Weights of a small mixture-of-experts language model, trained from scratch on English Wikipedia.
Experts: 32 SwiGLU neurons an expert, a sigmoid router, a shared expert of 256 neurons.
Below are experts of layer 2 (counted from 0) of a mixture-of-experts language model. Rows are named router (the router's row for the expert), gate (a neuron's input weights, with its number), up (a neuron's input weights, with its number) and show model dimensions 0-127. Each number is 50 + 10 x the weight over its row's rms, rounded and kept within 0 to 99.
After each expert's rows: a language model's description of what the expert responds to. This comes from a sample of Wikipedia text that the model never trained on.

# expert 18
router:46 46 54 64 44 55 55 60 67 35 44 55 41 53 56 43 50 53 50 35 46 44 52 31 61 55 67 57 54 58 36 57 47 49 44 42 41 42 46 47 42 53 60 36 35 48 50 53 58 54 67 55 63 51 54 58 42 72 36 43 52 62 77 46 45 59 53 49 45 57 52 43 65 46 23 45 50 59 37 56 38 61 71 56 50 37 33 37 52 29 33 38 55 45 60 51 51 52 51 51 31 34 56 48 41 36 68 39 52 40 44 35 54 55 43 48 40 56 50 59 37 43 52 39 69 47 34 43
gate17:55 63 56 52 52 61 34 44 53 55 59 50 57 44 66 36 38 46 26 53 48 42 45 71 38 41 57 54 64 63 32 64 41 46 37 39 54 28 37 53 44 44 43 51 37 38 34 42 43 40 46 45 38 45 55 36 44 54 47 45 41 53 36 58 38 46 54 54 60 46 32 37 54 45 62 44 53 55 63 39 51 51 47 49 31 35 47 58 40 45 59 59 35 51 54 61 44 62 56 58 61 50 63 68 38 50 52 33 47 44 40 30 50 49 35 60 47 54 63 52 63 50 30 36 68 46 48 54
up17:37 60 47 54 34 34 37 66 52 51 48 59 66 52 57 38 45 48 50 44 30 38 37 28 50 76 45 43 43 53 52 64 53 57 64 40 47 45 45 63 55 63 50 23 40 50 56 49 42 42 33 45 57 72 70 51 40 40 43 47 43 57 59 58 55 55 58 49 71 66 47 51 60 47 45 40 36 30 50 63 41 36 48 65 42 56 49 46 51 45 44 52 55 47 55 34 65 42 52 53 44 52 38 61 39 61 63 41 60 58 56 44 55 43 50 48 39 56 57 51 55 63 66 44 40 42 58 45
What it handles: Mid-word syllables inside proper names and long words, often South Asian or foreign names, such as du in Surdu, ri, el.

# expert 6
router:53 53 55 38 28 46 29 42 50 46 47 53 60 44 52 48 56 39 64 39 38 46 55 59 28 41 61 69 55 41 35 41 42 44 54 56 59 40 53 50 56 54 43 41 47 52 49 31 53 43 57 47 52 43 64 30 47 59 52 71 60 37 41 37 40 51 70 58 62 63 56 51 46 57 52 50 49 42 62 48 43 50 58 34 42 25 40 38 66 62 46 29 67 45 55 31 51 31 47 55 32 65 56 45 49 55 55 51 51 56 66 49 53 55 50 47 61 43 42 47 43 43 71 59 44 38 47 52
gate2:48 60 48 51 49 40 67 48 44 42 71 22 43 47 56 37 47 56 53 53 45 49 38 59 75 59 43 50 47 53 47 62 62 52 40 63 43 61 49 43 52 34 46 49 65 50 41 41 54 37 41 48 39 44 41 49 47 39 53 48 49 46 30 67 57 49 53 60 40 49 48 33 39 26 58 26 52 62 70 42 39 61 57 35 55 56 47 49 55 52 53 31 46 52 55 52 51 54 67 61 75 40 51 50 68 63 47 53 39 33 34 30 42 49 49 38 51 51 44 49 56 63 53 51 39 53 51 52
up2:36 49 56 49 48 46 49 54 65 51 50 56 66 53 36 59 54 48 42 59 41 41 68 39 46 35 45 49 46 50 42 53 47 35 48 44 51 50 40 62 68 50 42 59 47 46 63 68 36 50 57 44 41 48 71 44 46 52 55 55 40 46 62 19 46 53 26 52 52 35 42 58 63 61 61 63 33 56 29 42 59 60 52 50 55 48 39 38 61 60 59 50 45 51 54 73 46 42 48 56 45 45 27 64 41 66 63 43 52 67 63 61 48 64 34 53 51 53 46 54 37 41 57 59 42 54 50 33
What it handles: Line breaks ending table rows and list items, especially in sports standings, election results and taxonomy or infobox lists.

# expert 11
router:38 58 36 51 44 63 32 54 57 42 61 70 37 46 61 57 42 60 49 56 39 53 66 49 50 70 48 62 50 55 57 43 59 46 36 49 32 38 24 55 54 52 57 52 62 56 52 41 71 63 50 52 53 50 40 57 44 52 43 47 47 41 60 54 55 59 53 33 36 39 60 46 33 39 58 47 44 49 41 62 48 45 60 38 41 33 41 46 68 41 52 54 52 54 56 41 47 46 41 46 24 66 41 58 40 67 51 48 49 48 44 64 41 35 54 56 35 69 52 43 44 38 53 41 44 26 63 48
gate0:52 53 52 31 52 45 55 37 60 31 45 48 65 62 32 56 44 48 71 70 25 58 61 46 45 49 45 30 57 51 43 60 41 43 42 53 62 60 52 44 58 49 56 45 64 32 47 51 49 44 55 62 51 28 47 64 62 41 27 48 54 49 46 55 57 48 48 51 50 39 54 39 66 40 35 44 48 60 38 64 41 55 56 38 49 59 41 69 49 48 66 42 55 60 58 54 73 48 58 48 60 59 58 61 53 50 42 55 42 73 46 52 43 46 67 57 45 56 33 53 47 37 62 56 37 56 54 52
up0:52 35 70 43 55 60 49 61 55 33 60 54 73 54 55 44 43 46 63 49 40 52 52 31 60 60 49 56 47 44 47 47 40 52 42 42 61 63 52 52 49 58 48 40 52 42 41 65 45 46 43 39 42 42 38 49 54 52 48 43 50 53 48 49 45 47 78 44 70 49 51 69 69 37 45 25 51 44 48 53 49 62 50 58 33 45 33 44 51 40 57 46 49 57 54 35 54 48 61 68 60 60 62 49 64 37 67 54 67 50 38 62 41 51 39 40 39 43 40 46 46 42 48 31 77 60 35 50
What it handles: Final vowel or syllable pieces of non-English proper names and place names, such as Prochaz-ka, Fuk-u-oka, Atlant-a, Sterlitam-ak, Bah-am-as.

# expert 15
router:65 54 49 55 53 63 41 48 33 42 44 43 51 55 42 55 57 65 44 54 67 41 49 50 61 42 54 49 38 40 26 51 74 43 33 56 61 67 55 61 46 45 53 52 51 47 56 49 48 50 47 66 49 45 58 67 43 52 53 37 49 61 41 64 45 47 59 64 66 60 58 52 61 46 59 40 69 44 50 47 62 70 25 44 43 59 57 53 57 52 50 58 38 62 36 42 69 53 52 52 55 34 55 52 34 58 53 68 57 52 50 61 54 55 49 36 25 75 47 56 47 37 42 54 61 39 53 42
gate0:63 61 47 38 47 40 36 54 22 57 70 50 32 74 53 46 48 49 43 58 55 45 56 42 33 53 81 43 51 61 45 64 50 49 50 48 37 53 42 69 60 50 44 49 51 55 36 49 61 47 44 42 45 54 49 46 54 36 52 43 44 45 61 43 59 71 52 55 44 47 46 47 41 58 57 56 69 58 52 37 32 45 61 64 57 49 56 55 47 45 43 42 53 59 66 69 44 52 60 47 61 31 53 38 47 52 35 64 53 52 59 57 38 62 62 66 44 57 62 43 53 49 49 48 68 62 54 34
up0:33 51 55 51 69 36 66 72 69 44 69 63 56 40 53 30 42 60 43 66 52 57 33 52 50 48 54 53 47 50 55 41 57 67 58 51 44 55 44 68 51 55 48 40 32 62 51 50 53 64 62 56 51 47 35 50 47 56 50 55 52 54 50 43 44 33 49 46 58 42 62 35 67 55 51 40 58 43 59 47 61 40 46 46 66 46 37 56 50 53 46 44 46 46 47 40 65 56 34 36 49 59 39 37 49 57 51 54 46 58 44 27 57 66 54 62 47 53 37 28 55 43 56 61 32 42 40 72
What it handles: Pipe separators, commas, dashes and percent signs between numbers in data tables, such as scores, vote counts and percentages.

# expert 49
router:29 43 61 60 37 59 64 30 58 43 53 49 47 43 52 37 50 34 49 43 41 37 58 56 49 36 46 51 67 56 43 51 43 38 45 60 56 37 43 48 59 63 43 41 32 47 53 44 63 66 69 47 45 51 47 48 43 66 56 59 52 44 37 44 46 50 38 52 66 70 56 47 45 44 46 55 37 56 52 53 46 63 60 45 48 39 56 53 38 36 43 39 48 46 67 72 54 66 57 54 40 50 50 52 18 52 57 31 42 49 62 54 51 68 46 60 43 43 74 39 57 66 53 53 51 53 46 66
gate0:62 54 73 50 45 47 51 32 38 55 53 55 62 84 43 56 59 52 51 47 49 61 58 38 46 45 61 49 39 56 36 67 43 39 46 33 49 37 28 54 49 48 33 38 41 59 33 29 49 54 27 53 41 41 52 50 49 53 53 35 42 44 41 55 43 49 42 55 59 46 60 36 41 44 48 52 53 51 62 44 43 42 48 72 48 40 63 49 50 59 46 48 46 60 48 61 56 50 45 59 44 32 42 35 49 41 25 49 47 67 49 45 36 52 54 55 41 71 50 60 60 60 44 44 45 65 57 46
up0:43 51 44 62 48 57 33 46 27 63 67 48 55 47 50 55 63 40 55 60 26 41 43 30 50 44 28 41 33 55 49 38 46 48 66 42 59 61 53 46 56 35 52 62 48 42 51 46 38 49 50 47 47 45 45 39 56 29 48 44 54 51 46 47 48 43 41 71 50 42 56 51 53 28 39 47 39 48 50 40 54 77 48 56 41 63 53 27 36 44 54 35 57 57 45 63 52 54 56 33 41 53 53 50 39 48 60 57 50 41 76 42 31 59 40 42 66 51 58 38 55 45 46 53 53 58 49 41
What it handles: Possessive pronouns and 's in biographies, such as his, her, of his, brother's, with father or marriage contexts, plus name-ending pieces.

# expert 60
router:61 59 55 49 44 42 42 62 29 51 63 65 59 45 43 58 47 52 55 76 47 49 70 44 51 59 37 54 65 44 57 70 54 40 54 35 37 41 47 57 63 56 37 55 62 55 43 50 50 61 49 45 54 29 54 48 56 51 50 38 55 45 57 51 59 46 57 55 61 51 64 23 43 62 65 48 58 50 54 47 52 68 41 57 56 37 54 57 69 43 57 56 53 63 52 39 39 38 44 73 71 35 55 28 44 47 36 54 51 61 48 45 37 58 41 51 36 63 55 50 55 35 46 49 54 36 43 58
gate0:48 29 40 38 57 36 56 42 41 58 48 43 47 43 60 30 46 64 28 50 55 53 30 60 47 66 53 45 60 55 69 40 30 57 62 46 44 48 49 46 43 58 50 41 24 52 56 60 50 55 63 60 58 39 53 51 31 47 46 51 58 44 43 54 46 45 65 47 60 47 33 38 54 40 50 27 56 39 42 49 53 27 62 34 52 38 52 63 45 46 57 53 64 65 62 47 46 50 50 49 42 58 56 51 53 49 42 40 52 42 40 43 45 46 70 62 48 39 66 40 37 47 49 49 45 47 76 40
up0:63 73 39 54 43 44 60 44 74 51 49 43 62 50 43 51 52 63 44 50 52 45 60 50 48 56 54 48 38 59 53 67 32 40 53 53 47 42 57 52 42 54 40 58 53 41 50 75 53 52 63 60 46 48 57 53 52 43 29 62 57 48 44 43 39 58 42 48 44 62 54 48 62 60 45 44 37 70 54 41 71 51 56 45 49 32 47 57 62 41 58 49 50 69 43 66 64 57 68 43 39 46 50 46 33 31 62 52 60 55 46 60 54 42 67 41 59 58 66 47 43 30 48 22 48 44 37 56
What it handles: Digits and numerals in statistics tables, coordinates and scores, such as 15, 52, 0, inside pipe-separated sports stat rows.

# expert 35
router:65 59 52 49 56 64 53 49 46 46 52 57 63 60 53 70 42 50 53 60 67 28 54 41 46 59 46 58 26 31 36 64 47 34 33 45 57 50 46 55 57 51 57 57 52 34 62 37 48 56 48 50 43 46 47 51 63 55 46 16 37 69 51 47 57 56 43 66 56 54 58 36 48 58 57 45 59 40 56 55 54 58 45 55 51 54 64 50 54 32 57 62 49 60 47 57 47 49 61 63 47 27 49 43 37 57 43 60 53 61 65 46 45 56 35 47 34 58 35 60 41 47 38 48 67 45 45 32
gate0:46 54 58 45 37 59 47 57 59 52 62 48 63 49 42 52 73 24 54 53 56 60 45 49 51 63 48 50 42 47 56 39 28 63 41 52 52 58 74 45 64 54 32 55 47 43 39 43 47 56 42 55 44 34 74 39 47 59 56 48 20 61 41 52 61 38 57 56 53 61 58 47 41 64 51 36 72 31 50 59 42 59 53 59 39 44 44 52 50 35 55 36 41 53 54 49 58 65 38 22 46 40 49 43 47 40 48 49 48 49 49 50 41 56 56 36 48 55 37 53 59 47 47 45 59 47 56 65
up0:58 48 60 48 27 51 64 66 43 43 46 47 31 28 54 50 44 50 55 49 54 50 57 62 56 62 26 57 62 51 53 57 73 54 50 42 43 46 61 38 49 46 50 49 46 49 53 61 56 51 41 51 48 48 41 64 53 45 41 48 76 40 53 41 47 67 56 56 56 51 48 45 55 41 41 35 52 36 49 53 64 45 50 48 37 62 47 41 66 33 48 58 80 48 47 56 54 39 50 60 46 39 61 46 47 55 72 33 54 33 40 31 34 34 50 67 54 51 45 66 43 64 57 49 50 52 64 52
What it handles: En dashes in sports scores like 1–3 and 6–3, cell separators in numeric tables, and Cyrillic or Greek byte pieces.

# expert 31
router:47 52 57 49 42 44 49 41 35 52 49 70 30 38 43 32 42 64 57 45 54 44 41 49 52 43 31 50 48 54 57 45 35 50 42 58 36 45 59 64 52 66 39 62 54 56 39 60 55 52 55 66 56 57 62 55 60 52 66 57 42 45 47 50 41 37 50 58 39 52 53 59 42 67 51 37 41 53 45 53 55 44 28 40 33 42 52 29 49 47 44 63 42 43 27 35 51 61 44 60 34 79 59 47 58 40 51 38 51 47 66 44 55 43 49 52 56 50 61 64 43 42 37 70 45 33 47 61
gate2:47 46 33 59 56 48 50 42 56 51 60 56 44 39 47 52 40 43 54 47 56 47 45 59 44 50 49 44 67 36 77 57 51 35 60 46 17 34 63 43 65 46 39 64 53 46 47 41 55 38 45 47 41 63 54 68 51 45 53 41 61 57 36 56 64 39 68 42 70 36 56 51 69 46 56 38 46 64 56 48 49 50 52 45 55 66 60 69 60 56 40 46 52 55 59 36 56 46 52 51 41 38 52 35 54 58 48 58 39 45 39 26 45 55 37 64 37 49 38 49 42 50 53 42 54 70 59 41
up2:48 35 44 56 58 66 55 58 59 37 58 46 59 44 68 41 68 64 41 51 45 68 34 73 42 57 37 60 47 36 36 38 52 61 53 61 53 72 32 44 48 54 54 34 42 52 44 62 63 36 47 42 49 39 49 32 45 42 31 44 49 60 47 51 63 61 42 59 69 61 57 44 24 43 56 51 56 48 59 55 49 46 40 41 44 55 54 63 40 39 51 51 46 45 52 51 42 40 25 53 59 51 49 52 53 31 46 52 54 44 65 55 62 49 48 40 45 64 40 34 35 58 49 53 49 57 47 59
What it handles: Word pieces inside names and words, especially Poland after Pol, Slavic surnames, and pieces after V or P like ask, andidate.